{"d_expert": 224, "moe_layers": [1, 2, 3, 4, 5, 6, 7, 8, 9, 10], "normalize_top_k": true, "groups_per_token": 2, "vocab_size": 32768, "tie_embeddings": false, "lr_head": 0.00702}
Below are experts of layer 6 (counted from 0) of a mixture-of-experts language model. Rows are named router (the router's row for the expert), up (a neuron's input weights, with its number), down (a neuron's output weights, with its number) and show model dimensions 160-239. Each number is 50 + 15 x the weight over its row's rms, rounded and kept within 0 to 99.
After each expert's rows: a language model's description of what the expert responds to; "comes before" lists some tokens at least twice as common just after its tokens as in all text. This comes from a sample of Wikipedia text that the model never trained on. Tokens count by the router's weight.

# expert 53
router:77 55 50 64 53 57 53 63 65 45 37 52 40 32 43 32 42 59 36 45 23 68 53 57 53 23 56 41 72 80 60 63 73 38 60 29 59 42 44 37 52 76 69 51 35 44 36 55 49 52 37 48 58 53 72 57 67 65 57 61 35 33 77 67 40 42 50 55 22 41 49 70 58 38 17 85 46 46 52 54
up0:68 59 65 44 78 38 45 59 60 41 53 43 55 78 74 67 44 59 65 28 32 79 77 64 15 60 51 38 50 56 38 49 50 87 30 42 33 27 46 50 56 65 54 49 57 37 45 42 50 52 25 30 50 66 32 51 42 69 37 49 44 54 52 47 56 61 44 40 50 60 36 65 48 59 51 59 32 48 62 54
down0:48 76 44 58 33 40 73 45 78 47 06 36 76 53 27 37 62 67 52 72 49 40 49 49 63 28 35 63 44 84 73 49 55 64 53 66 51 42 58 64 52 53 57 69 36 23 39 45 52 54 31 57 56 66 40 57 27 46 18 45 74 51 47 52 51 57 62 46 52 50 43 36 31 77 52 61 40 31 43 77
up1:29 31 37 51 55 40 63 47 45 12 35 49 43 48 50 49 12 33 39 23 50 54 49 29 34 44 57 56 48 53 65 66 56 51 78 45 44 66 20 54 51 55 42 58 72 55 48 63 40 51 46 63 53 47 63 31 63 45 30 64 44 23 54 44 53 51 51 56 64 34 59 46 47 58 41 45 46 21 37 49
down1:39 53 39 66 30 40 61 43 60 84 22 47 49 77 56 85 34 64 59 47 61 38 95 36 46 53 58 44 67 58 61 45 63 59 41 37 29 59 54 23 57 37 51 61 80 34 36 49 89 73 65 54 46 30 37 40 58 50 26 61 90 31 53 42 50 42 40 37 56 43 64 63 45 46 47 43 47 60 47 45
It responds to: Pipe separators ending table cells, especially in header rows and |---| divider lines, e.g. Apps. | Goals, Notes |.
comes before: "\n", "\n\n", " Report |", " |", "andidate | Votes |", " % |"

# expert 2
router:55 73 47 21 50 66 24 71 58 43 45 47 53 69 66 53 59 50 31 55 21 25 51 23 39 60 55 43 51 57 42 31 54 40 65 44 60 59 50 54 52 43 37 62 57 51 48 53 72 62 48 42 71 64 61 56 50 13 51 12 53 44 26 35 41 37 54 57 55 43 50 63 62 19 44 42 39 54 72 71
up2:43 56 49 48 39 72 52 79 30 46 47 33 82 58 45 52 55 70 54 57 59 52 52 16 52 49 55 67 77 53 33 67 32 49 30 51 56 65 58 68 62 47 58 55 30 36 83 44 40 60 63 62 44 40 42 69 29 68 32 33 20 37 60 38 89 17 32 53 25 48 44 54 45 59 33 61 46 43 53 46
down2:52 44 47 42 26 69 50 24 67 97 76 50 35 46 40 64 49 30 46 34 43 62 41 63 42 42 49 56 59 70 52 65 47 41 57 59 66 43 41 42 06 83 56 55 46 36 56 58 27 18 41 47 58 29 46 63 35 75 44 52 66 50 46 48 36 43 76 45 46 40 49 47 18 62 62 63 38 52 62 55
up3:05 40 52 34 57 44 64 38 41 72 49 42 57 48 49 50 71 42 63 42 45 50 45 47 68 41 40 47 44 32 52 58 42 62 54 55 24 25 55 32 21 26 85 42 40 33 26 59 35 32 38 71 52 50 70 45 45 44 43 46 58 78 57 66 48 51 50 64 48 28 64 62 28 53 62 45 45 42 79 43
down3:30 46 42 45 52 65 34 67 61 67 43 20 60 59 37 76 58 59 39 84 41 74 63 48 77 52 52 59 41 65 39 31 65 67 40 58 74 80 56 49 60 66 52 39 41 19 46 38 32 52 43 66 56 46 71 62 63 34 64 74 56 39 59 35 64 85 49 67 28 40 43 34 45 28 80 51 35 34 31 21
It responds to: Rare catch-all for numbers in table cells and identifiers, unit abbreviations like ft and lb, and Japanese kana or IPA symbols.
comes before: ".", " | ", " | FW", "⋅", " |", " points |"

# expert 35
router:78 57 66 37 18 64 50 50 49 66 44 89 29 73 39 68 32 48 66 62 72 41 25 42 57 52 62 46 40 46 19 48 44 35 67 81 69 62 36 55 46 62 54 61 45 58 49 41 36 51 75 45 41 68 55 54 48 54 62 61 65 52 56 62 29 51 57 61 45 25 59 77 53 29 57 61 74 44 69 37
up0:63 56 29 62 61 65 59 55 45 69 98 45 20 35 38 58 44 36 60 50 28 71 56 78 29 38 34 39 35 47 49 12 31 73 91 73 46 54 68 33 49 23 48 50 59 73 81 50 56 50 51 53 50 47 29 19 52 33 51 44 49 67 56 47 67 43 49 61 55 59 48 57 59 48 53 55 38 58 56 54
down0:43 63 28 41 44 39 43 35 71 27 48 51 60 63 31 44 55 65 24 38 63 26 53 55 36 75 57 21 29 56 56 58 55 45 41 68 63 41 64 65 51 59 51 52 56 22 41 52 45 55 48 38 63 14 29 45 76 36 41 63 61 09 45 31 53 53 28 55 45 49 45 31 45 45 51 23 38 35 26 35
up1:57 52 62 69 44 09 58 59 51 50 58 40 44 52 61 48 40 49 65 67 51 45 53 49 32 36 50 46 66 39 30 25 99 40 43 17 51 44 51 50 57 64 37 51 39 47 40 62 28 70 56 62 70 61 67 36 62 50 39 16 33 34 80 64 31 13 54 53 58 42 53 41 01 81 32 83 66 46 59 31
down1:44 29 47 62 34 66 64 62 30 50 84 71 54 81 69 47 36 81 41 56 53 73 37 39 67 57 48 53 64 65 74 43 59 42 84 47 71 36 30 42 71 50 70 23 56 54 67 53 53 60 43 62 51 52 58 38 51 47 48 53 50 63 54 49 87 55 57 29 47 53 52 18 37 48 45 60 30 59 42 62
It responds to: Separators following a number or name in tables and lists, mostly " | " plus dashes, colons, spaces, as in 14–6 |.
comes before: "1", "2", "0", "3", "4", "5"

# expert 59
router:53 32 59 57 71 40 69 50 76 54 72 30 52 32 43 52 33 72 46 62 50 43 77 74 30 24 49 20 47 52 53 66 57 33 39 31 60 69 50 59 61 64 32 33 77 55 42 54 35 51 60 35 34 85 64 39 51 12 24 31 62 70 71 51 47 74 60 51 61 49 79 36 34 38 52 43 60 80 36 24
up0:54 39 34 47 57 58 74 40 27 61 54 39 35 46 40 41 55 40 52 60 39 68 47 54 64 86 21 52 31 72 55 35 31 56 39 45 30 38 54 78 39 41 69 53 47 65 67 41 79 39 47 58 28 42 61 35 42 32 67 43 26 37 46 62 50 46 55 39 59 49 41 52 65 40 56 28 54 46 50 85
down0:22 60 45 58 54 85 62 36 76 73 41 60 47 62 49 21 60 57 50 61 56 47 67 62 53 50 53 78 70 41 50 63 36 43 69 29 41 74 57 56 41 44 45 54 30 34 27 45 63 60 49 56 37 56 72 55 68 41 50 77 43 35 49 53 65 52 42 00 49 61 48 56 45 54 52 30 47 60 53 67
up1:47 63 77 58 47 55 57 31 30 54 56 64 44 19 48 73 50 40 66 49 17 57 14 78 51 46 52 49 42 12 48 07 72 66 52 67 19 71 52 49 69 61 71 51 55 72 48 53 45 48 32 40 30 46 52 37 20 43 63 47 49 46 51 45 69 38 45 56 27 49 21 41 49 42 46 45 23 80 48 64
down1:49 26 47 43 69 64 76 64 64 38 76 52 49 28 44 75 52 62 46 35 27 50 42 56 58 45 46 44 52 46 44 43 26 48 36 58 89 52 56 66 75 30 64 30 13 64 34 61 75 41 50 57 63 57 72 59 66 42 76 58 44 91 51 61 59 61 70 47 49 63 14 38 54 31 18 60 30 77 86 40
It responds to: Periods ending sentences or abbreviations, often with a closing bracket or quote (")., ".), plus == and === heading closers.
comes before: "\n\n", " The", "\n", " He", " In ", " This"

# expert 20
router:52 46 57 38 57 68 43 48 59 63 31 51 80 51 44 75 47 45 58 63 27 30 58 38 52 55 61 55 44 89 45 59 32 30 60 65 47 61 49 60 66 45 32 27 64 83 47 51 61 36 66 32 48 49 26 73 53 69 64 29 69 85 63 42 33 67 32 28 40 44 60 61 65 46 37 55 45 29 71 67
up0:73 45 50 69 35 36 55 17 49 54 61 39 64 30 38 48 41 42 61 62 52 64 29 44 57 37 36 43 72 49 59 62 61 62 40 52 53 33 60 46 38 85 60 58 61 54 66 54 63 41 66 53 61 36 45 40 49 54 75 58 37 36 38 80 62 30 45 51 49 65 54 47 59 38 02 69 60 57 41 69
down0:61 68 48 69 53 51 55 53 66 40 57 55 41 51 54 64 22 45 31 49 58 53 54 60 50 76 41 34 65 68 50 48 53 58 41 57 55 52 47 41 39 29 50 56 66 91 60 85 76 50 88 24 46 66 34 53 38 67 79 21 64 63 33 40 56 45 56 54 70 55 65 41 25 39 30 54 47 43 57 38
up1:62 59 44 50 52 56 41 62 30 29 43 66 26 43 36 65 30 39 57 49 55 35 63 73 40 23 31 71 54 47 42 76 71 35 81 67 51 55 52 44 52 43 54 47 20 55 66 53 61 68 65 47 87 32 64 55 41 29 42 45 42 67 65 33 52 61 34 48 39 49 46 43 41 52 67 39 69 64 47 27
down1:66 33 50 64 43 72 49 55 51 37 76 53 26 53 77 61 76 45 27 45 42 47 33 68 33 86 94 61 47 40 53 55 51 44 84 62 37 45 52 31 67 55 56 16 52 27 68 48 36 41 71 46 57 33 71 51 57 47 39 36 64 39 47 46 72 32 41 74 62 00 65 74 44 28 41 46 49 68 41 47
It responds to: Line breaks and cells in sports results tables and career lists, such as country codes USA and ENG, FW, Overall, medal – third.
comes before: "| ", "2", " |", " place | ", "1", " |  |  | "

# expert 16
router:50 34 27 57 60 72 31 64 74 49 16 71 40 46 30 25 66 65 48 60 27 53 45 30 61 57 54 52 43 89 47 56 43 60 53 47 52 55 39 81 60 46 46 45 54 36 33 36 79 36 63 53 43 49 42 69 64 55 63 38 67 59 27 44 50 45 51 40 56 40 48 45 43 63 38 32 60 52 73 60
up2:44 39 28 42 47 51 35 54 40 43 29 12 49 55 36 41 39 44 33 33 42 53 60 66 72 59 69 45 65 87 37 45 61 60 60 62 60 39 76 52 35 46 77 60 45 57 82 39 74 61 64 83 56 48 64 57 52 56 50 63 72 29 62 68 51 62 66 63 45 49 52 33 42 43 40 71 62 53 20 26
down2:47 48 22 27 67 47 53 44 37 49 54 52 59 55 74 46 47 36 55 44 45 30 42 22 43 30 58 76 56 39 36 54 19 46 57 50 52 54 59 76 71 54 78 38 41 63 45 74 40 55 68 38 68 63 54 36 59 54 83 34 58 48 67 40 63 37 68 80 91 80 63 35 56 62 35 26 61 47 55 60
up3:47 26 22 62 27 46 69 67 43 31 47 57 37 53 33 38 32 58 69 22 61 31 48 58 68 77 59 52 57 22 43 60 54 53 46 31 29 71 81 71 63 63 54 41 49 70 31 59 68 59 28 62 59 70 51 54 45 19 74 54 26 40 21 49 45 64 67 07 68 40 45 35 51 51 68 64 70 60 59 35
down3:34 47 31 73 50 38 33 54 42 67 61 55 52 62 31 40 59 55 61 42 66 54 25 59 51 29 87 74 39 64 47 60 56 34 65 42 55 28 58 58 65 49 41 56 53 50 38 45 38 75 41 51 44 59 52 34 48 60 56 70 50 67 50 72 37 70 56 43 29 51 72 80 47 37 45 57 51 36 55 48
It responds to: Quantity words like other, many, various, numerous, plus number pieces, list dashes and cells in tables and stat lines.
comes before: " | ", ".", "–", " |", "; ", ")"

# expert 4
router:15 54 43 48 42 57 41 50 30 30 31 52 39 32 47 47 65 72 61 67 33 61 68 59 34 60 57 22 61 31 59 34 47 72 48 60 58 39 17 54 51 46 34 24 34 60 35 60 24 67 50 64 44 60 72 24 66 46 64 55 56 42 35 43 65 60 66 46 45 35 39 47 57 48 50 43 72 55 57 74
up2:37 46 56 45 68 48 22 71 36 50 45 78 61 64 47 53 38 71 58 53 63 42 70 54 45 47 43 31 49 74 46 57 35 57 39 42 38 26 50 52 28 68 67 50 71 63 56 60 34 44 58 46 99 65 64 50 53 34 52 44 44 25 49 47 26 24 61 60 50 50 26 38 64 66 35 64 43 40 66 62
down2:75 33 59 66 43 67 66 52 39 60 48 47 54 41 43 52 49 45 42 44 64 72 71 61 50 39 45 47 49 18 65 41 44 66 28 14 34 52 80 69 57 63 60 66 73 32 61 32 61 66 63 65 49 56 38 71 68 30 31 35 36 52 43 54 55 49 55 51 42 68 49 53 40 50 36 57 36 33 53 54
up3:39 49 47 41 32 42 42 42 39 28 57 64 81 46 45 38 31 67 24 63 58 55 45 62 62 30 63 69 62 21 45 29 36 58 83 15 82 45 25 55 44 28 47 53 65 38 77 35 39 35 47 45 40 49 47 34 83 56 35 49 41 44 55 52 44 18 37 58 44 30 45 32 45 42 38 55 38 35 32 19
down3:41 37 47 60 47 33 65 49 52 76 53 46 54 41 57 47 73 45 64 44 58 38 35 44 39 28 47 55 25 38 50 63 54 36 77 73 46 53 36 54 37 66 53 30 51 35 62 25 60 55 74 51 35 49 50 56 44 22 21 70 36 78 43 66 47 49 43 65 41 43 48 37 63 42 42 51 59 28 39 60
It responds to: Small whole numbers as digits or words, in counts, ranks, minutes, dates and sports stats tables, such as 8, ten, 24th.
comes before: ".", " | ", ", ", "–", ",", "th"

# expert 19
router:28 61 32 32 66 65 38 52 74 57 83 54 35 35 50 60 49 53 44 55 44 46 30 06 55 50 57 50 66 77 58 37 62 55 39 44 63 56 41 64 65 43 71 64 28 66 63 48 53 32 44 62 81 59 65 79 35 34 57 23 55 56 23 47 44 15 44 39 81 55 59 37 41 47 47 52 51 89 58 26
up2:14 59 36 16 67 31 49 29 66 48 55 59 50 83 81 43 63 52 26 78 61 31 68 39 67 34 58 78 56 45 72 58 71 62 49 62 49 61 48 23 32 29 59 69 49 65 45 48 64 47 77 74 53 63 27 67 38 37 40 69 48 41 80 71 59 29 26 54 47 46 45 66 49 27 13 40 75 76 39 51
down2:58 44 64 39 62 55 80 35 39 42 61 30 38 45 49 51 55 44 69 53 46 53 33 53 50 37 50 21 44 64 39 37 28 66 69 36 36 64 44 18 78 57 35 13 56 60 45 56 40 28 47 71 49 61 65 36 59 50 70 28 29 61 62 29 40 69 83 36 61 46 59 44 56 56 41 39 32 44 49 38
up3:48 18 55 23 29 37 55 28 67 69 59 44 47 50 39 31 41 88 48 33 63 47 54 50 41 39 69 56 41 60 39 43 67 36 36 49 41 41 50 46 37 52 57 33 44 44 62 70 59 71 47 44 52 55 52 43 04 54 63 18 65 39 71 67 52 51 47 45 54 45 39 58 67 82 53 27 72 56 46 55
down3:32 63 49 42 44 56 30 60 58 44 52 34 57 46 66 52 52 61 43 50 53 45 14 54 46 57 57 62 70 72 55 26 66 50 19 49 41 56 34 64 16 52 61 48 84 57 69 43 58 78 43 83 48 32 59 54 45 31 46 38 47 71 71 33 92 50 38 35 68 64 48 33 15 35 49 41 56 55 43 22
It responds to: Year digits and values in infobox fields like date of birth, term of office, coordinates, heights and club career lines, such as 1-969.
comes before: "–", ")", ".", "\n", "°", "′"

# expert 31
router:57 61 47 66 78 42 43 60 61 54 58 55 34 52 45 41 56 57 20 69 32 46 43 40 40 50 44 37 31 60 28 23 44 45 48 34 64 61 74 27 65 52 71 92 43 55 57 48 40 19 44 51 55 54 63 67 27 56 56 46 54 37 48 62 50 22 39 65 69 53 37 58 47 38 38 82 65 60 48 27
up0:47 79 42 55 62 46 66 61 62 40 65 86 67 55 48 39 56 68 67 49 47 40 32 36 36 47 73 83 54 33 09 51 15 43 59 51 67 31 47 61 49 12 62 66 48 59 64 44 43 32 39 41 47 63 37 68 35 56 47 50 34 71 33 30 28 81 56 62 38 27 50 56 28 57 39 56 45 31 46 64
down0:72 72 44 53 63 48 52 33 38 60 59 45 38 42 35 76 65 49 45 74 81 57 57 30 51 26 16 44 51 32 26 36 75 57 24 49 61 85 43 62 81 59 75 64 41 17 39 55 60 53 54 83 57 57 64 52 52 52 68 69 39 30 71 58 54 44 64 58 52 30 66 56 37 36 52 63 71 68 64 46
up1:47 14 62 68 42 58 63 70 59 84 57 24 49 22 39 38 53 35 52 69 63 47 86 69 69 42 19 27 64 51 60 56 55 45 42 57 59 36 56 71 34 11 41 57 53 51 70 65 51 55 60 41 74 62 50 47 46 54 58 79 55 26 57 68 39 43 29 32 42 49 13 84 42 30 57 47 50 55 39 25
down1:63 65 71 47 83 51 21 63 48 45 31 70 57 51 58 59 75 68 51 63 42 46 24 21 50 33 45 77 44 36 63 53 52 45 46 65 60 16 52 34 43 49 35 66 34 51 33 38 31 69 88 50 42 49 50 54 60 42 42 46 27 29 46 50 36 54 50 42 38 50 13 52 73 26 64 48 38 46 61 60
It responds to: Single digits in years, coordinates and lists, plus infobox labels like Total, Density, Clade and "- B" in database lists.
comes before: ".", " | ", "–", ",", "} (", "}"

# expert 30
router:73 29 64 55 61 61 17 35 54 50 04 81 35 64 52 44 45 49 29 71 33 45 57 49 26 58 45 47 38 69 22 46 54 75 57 66 49 48 54 40 57 40 64 52 72 32 29 59 38 43 65 29 48 35 66 72 66 76 68 38 68 62 49 53 42 63 39 62 41 33 34 75 77 32 30 62 68 38 58 43
up0:20 88 44 45 55 59 71 58 42 59 55 52 51 50 29 62 74 72 45 47 57 69 65 80 50 61 62 43 47 46 37 56 53 57 37 80 57 37 61 52 28 87 75 46 69 63 21 51 53 38 63 61 56 38 55 43 33 27 57 21 47 64 78 72 65 72 40 60 60 48 39 56 49 69 39 29 41 72 54 42
down0:45 58 45 62 69 43 25 55 79 47 37 56 16 54 69 52 12 62 36 51 57 54 44 42 56 50 54 46 52 47 50 51 48 62 26 52 61 76 44 75 61 65 43 69 30 52 36 67 56 62 90 64 77 57 40 40 85 71 54 45 57 58 51 57 30 38 61 35 40 48 26 26 56 46 20 64 43 43 65 53
up1:46 50 63 22 48 47 77 20 51 57 29 65 54 36 26 40 45 53 38 67 23 49 51 22 67 47 49 41 58 59 42 32 45 22 41 40 81 36 39 75 42 46 63 55 55 73 75 59 57 52 51 56 52 48 48 53 34 40 53 43 52 49 53 76 61 57 56 50 24 51 36 54 27 49 40 42 43 26 29 55
down1:54 20 69 54 70 62 54 66 76 60 32 39 63 62 47 47 62 71 63 46 57 65 65 70 40 48 40 45 55 59 66 64 80 56 30 55 54 29 40 52 77 85 43 58 57 39 27 66 50 66 65 48 37 55 50 39 42 46 49 64 73 48 30 36 67 56 35 41 44 43 51 81 43 55 76 58 44 36 79 64
It responds to: Digits and pipe or semicolon separators inside statistics tables of sports results, goals, appearances and populations, such as 0, 1, " | ", "; ".
comes before: " | ", "0", "–", "; ", "1", " |"

# expert 52
router:68 59 34 75 33 54 49 71 46 75 55 73 43 59 40 73 87 30 65 60 59 37 45 60 79 64 66 45 37 28 77 48 24 42 66 24 48 29 42 49 31 19 57 50 89 35 34 51 26 52 49 47 52 70 55 38 64 54 42 63 42 39 53 59 39 37 59 50 52 45 77 48 58 43 36 66 49 36 68 45
up0:62 63 36 35 48 44 53 67 47 73 25 48 14 44 37 89 89 27 19 32 39 29 59 53 90 46 55 40 49 53 61 33 44 42 50 49 54 52 43 60 44 69 70 47 72 54 89 31 76 73 47 55 69 62 32 28 52 54 48 24 31 48 59 52 63 61 56 63 60 62 55 65 55 64 43 72 48 20 27 65
down0:31 38 59 63 55 60 46 71 83 40 57 49 43 38 40 52 43 79 76 41 25 69 26 74 67 69 48 58 68 59 57 34 49 48 45 47 33 71 55 61 52 69 48 51 41 48 66 76 33 33 23 36 43 51 46 26 40 31 51 58 33 51 52 60 63 55 39 50 41 60 48 25 47 64 63 40 35 30 53 56
up1:52 68 39 58 64 60 47 56 66 42 43 72 73 54 58 52 64 48 63 49 29 52 57 65 76 43 71 62 62 40 33 39 37 54 55 65 62 61 45 45 64 52 53 56 50 59 37 84 60 67 29 52 52 64 59 34 33 68 44 62 37 57 29 64 64 55 66 46 37 57 21 32 51 29 53 46 70 35 46 21
down1:54 38 73 42 46 37 39 63 22 49 49 81 37 27 44 38 47 48 39 44 33 69 63 49 43 82 22 52 65 71 33 22 62 51 42 44 66 54 45 33 42 64 48 40 60 54 27 29 65 49 37 41 48 63 53 48 70 36 30 37 66 55 61 48 59 48 52 47 41 81 83 52 74 60 34 45 84 68 50 78
It responds to: Line breaks, pipes and party cells in election result and other data tables, such as Republican rows, Turnout, hold, percentages.
comes before: "| ", "\n", "|  |", "|", " |  |  | ", "|  | Republican"

# expert 25
router:18 31 47 30 55 42 47 50 57 40 48 25 54 50 45 36 53 43 50 52 47 62 40 41 67 30 36 67 41 54 50 69 37 52 58 33 60 38 74 65 53 37 73 49 33 55 67 42 46 70 55 49 37 30 51 53 45 39 35 56 55 46 76 65 50 57 79 42 31 46 45 43 50 61 29 69 50 52 70 41
up0:37 23 52 63 54 38 49 54 61 43 64 57 39 40 52 63 37 42 59 49 58 39 56 65 71 36 36 48 55 65 30 59 63 49 34 53 35 46 42 40 52 46 51 42 51 23 25 54 71 64 62 49 33 40 65 59 25 61 37 59 47 69 19 42 56 66 50 49 63 67 30 55 54 38 61 50 69 58 64 75
down0:70 05 44 29 47 63 60 54 76 37 48 44 53 67 37 53 40 49 43 37 78 59 53 21 22 21 74 54 32 59 36 49 74 38 35 67 36 57 45 62 80 71 77 56 57 72 32 55 33 58 44 69 45 36 60 36 65 49 56 64 24 31 50 45 65 51 42 29 40 51 39 53 44 51 51 43 54 39 68 29
up1:55 47 63 32 58 38 47 38 66 32 55 06 61 42 36 55 50 44 46 41 56 68 20 37 49 38 49 73 55 49 76 42 40 51 62 67 24 48 66 44 62 55 50 49 75 18 63 84 34 77 46 53 46 67 20 51 45 73 29 45 58 61 55 45 64 77 54 52 55 24 38 54 48 21 44 25 63 43 28 31
down1:35 60 56 41 59 52 72 45 60 51 65 53 70 47 64 32 45 42 24 46 62 47 47 24 74 30 52 37 54 49 64 77 56 44 51 43 43 70 33 61 58 42 42 42 43 43 61 58 42 52 49 59 64 53 82 51 49 44 57 38 48 55 52 40 47 40 27 40 18 68 58 66 40 46 59 35 49 24 59 53
It responds to: Single and double line breaks ending headings, table rows, infobox lines and paragraphs, such as after "(overview)" or "==History==".
comes before: "| ", "|", "-", "The", "- ", "="

# expert 50
router:68 37 34 50 45 63 21 46 57 76 37 66 51 45 46 53 68 39 49 33 79 32 58 53 44 55 41 41 48 53 32 42 52 35 64 66 42 54 36 53 64 54 34 43 60 47 43 63 62 57 44 40 38 66 44 65 43 72 50 49 70 77 33 40 62 66 35 52 37 45 48 62 79 58 37 45 55 28 88 75
up0:55 45 37 44 53 51 84 37 52 57 68 51 52 47 70 64 47 53 31 72 42 54 59 35 68 38 32 53 41 47 60 60 59 66 60 46 82 71 71 42 52 41 51 70 52 62 67 49 59 70 47 52 42 36 10 59 37 35 43 67 63 39 60 12 29 73 82 57 67 62 35 47 83 61 45 41 61 54 70 42
down0:35 33 89 31 33 56 61 55 68 52 43 47 50 68 58 46 30 42 49 32 55 50 55 42 42 55 52 62 50 86 54 78 56 33 18 56 31 55 31 47 61 61 36 39 71 38 70 51 64 58 27 51 56 54 62 15 37 55 52 49 38 51 76 46 49 47 50 26 50 73 65 37 43 69 48 49 49 57 74 44
up1:53 75 70 42 40 42 72 30 28 64 67 34 55 46 32 35 52 48 34 57 41 58 56 29 81 46 61 50 24 61 65 61 45 25 33 65 58 75 70 34 36 62 56 53 45 58 76 53 44 44 53 80 69 38 27 49 54 39 58 64 40 45 33 50 28 61 77 43 48 56 43 37 77 51 56 58 39 60 55 29
down1:47 24 75 40 42 32 49 09 38 60 50 31 45 52 24 35 31 51 07 78 66 45 47 48 44 61 41 51 66 23 65 38 62 34 37 99 55 71 65 73 40 43 50 33 53 61 43 23 63 30 36 44 46 44 67 61 41 59 38 32 42 45 55 55 62 62 62 25 59 36 47 51 48 40 57 52 38 63 73 27
It responds to: Pipe separators, commas and colons ending table cells or list entries, often fused with a preceding letter, like a |, o |, ·.
comes before: "\n", " x", "000", "D-", " List of", " MP"

# expert 37
router:47 74 50 48 45 79 42 60 60 61 57 71 41 65 72 20 59 46 45 21 50 43 47 47 38 37 65 53 52 72 45 51 44 49 32 52 50 50 72 63 46 26 44 42 27 43 57 48 34 40 60 57 64 55 41 46 45 18 57 53 68 56 52 29 27 13 26 42 56 58 60 67 41 52 53 44 36 66 37 44
up0:47 52 63 71 40 69 37 75 44 66 40 56 41 44 78 58 41 36 43 64 57 30 25 39 71 63 61 55 41 46 39 59 40 52 74 50 42 57 29 41 47 53 62 39 57 23 39 67 53 48 45 59 46 32 67 54 18 66 68 60 44 30 55 42 62 39 72 51 30 49 55 56 73 45 68 33 63 54 64 52
down0:65 59 60 22 54 55 60 62 50 70 43 47 55 37 40 38 74 27 57 53 81 53 76 56 52 67 61 27 32 54 62 59 60 47 57 67 56 54 52 23 67 57 68 30 48 50 65 35 50 71 21 50 54 46 45 44 59 62 26 68 13 28 33 55 29 55 58 70 44 41 47 35 63 20 00 53 53 21 49 45
up1:59 65 26 41 55 33 28 51 34 58 53 33 34 43 60 35 27 53 66 42 40 63 87 46 41 50 56 45 53 07 56 43 64 52 56 40 64 61 74 38 38 40 56 68 73 52 51 52 47 66 69 35 69 61 69 54 21 28 58 65 25 72 44 60 48 55 64 47 32 42 44 72 60 70 33 74 29 69 38 83
down1:43 59 48 66 37 45 82 63 40 24 65 86 47 66 52 35 51 34 49 53 62 42 56 40 46 49 39 53 48 44 62 59 39 56 56 43 51 81 34 51 77 41 36 61 56 67 46 54 61 41 45 48 56 39 86 13 65 72 50 51 40 54 48 59 42 61 35 44 36 77 80 32 47 32 13 30 29 41 61 56
It responds to: Dashes, colons, equals signs and label words opening infobox and taxonomy lines, such as "- Born:", "- Family:", "- Genus".
comes before: ": ", ":", "\n", "2", ": B", ": S"

# expert 23
router:49 58 46 63 57 72 19 63 54 28 19 82 38 29 42 67 73 59 48 44 40 55 38 42 25 63 40 26 36 68 33 37 71 78 66 63 62 47 43 62 61 50 38 57 60 52 41 47 46 45 53 48 59 44 68 47 44 33 65 33 40 66 31 46 48 40 53 52 45 47 24 67 60 23 63 48 49 48 68 81
up0:58 63 76 74 53 68 56 39 68 64 74 54 42 75 34 44 37 59 42 41 67 44 46 44 53 46 22 72 57 08 66 76 34 51 37 30 50 56 27 41 66 36 69 48 48 60 60 70 66 60 46 71 52 37 38 63 70 27 52 79 44 59 53 71 41 38 61 25 45 36 37 54 37 51 46 52 49 73 51 45
down0:46 49 38 82 53 53 49 40 49 52 48 52 37 54 59 34 61 32 29 56 59 48 49 83 54 70 54 68 29 42 35 46 68 51 51 51 49 22 44 67 89 37 48 65 53 36 71 41 38 53 54 46 54 35 48 70 40 50 82 30 35 52 34 71 57 54 55 49 38 44 45 43 36 69 41 79 31 40 62 51
up1:51 62 53 37 33 51 49 52 48 27 50 39 52 41 44 56 57 41 23 47 71 48 51 28 62 44 49 57 49 46 37 47 52 46 45 33 19 57 57 33 50 57 56 31 47 39 65 61 53 38 72 63 52 30 33 42 35 70 42 52 46 21 57 26 54 40 17 48 32 74 38 44 47 82 69 33 57 42 39 40
down1:34 69 57 45 29 37 53 41 35 66 21 36 55 53 19 83 57 60 65 37 49 53 46 52 46 51 50 63 32 73 40 59 46 52 59 48 54 54 41 44 69 65 50 48 42 35 48 47 59 41 61 59 60 44 36 60 72 35 59 53 29 38 62 57 38 47 44 84 39 30 59 33 40 52 17 85 75 21 60 12
It responds to: Number tokens and digit pieces, mostly in tables, scores, dates and measurements, such as 5, 1991, 43.5, 1:44.
comes before: " | ", ".", " |", "–", ",", "; "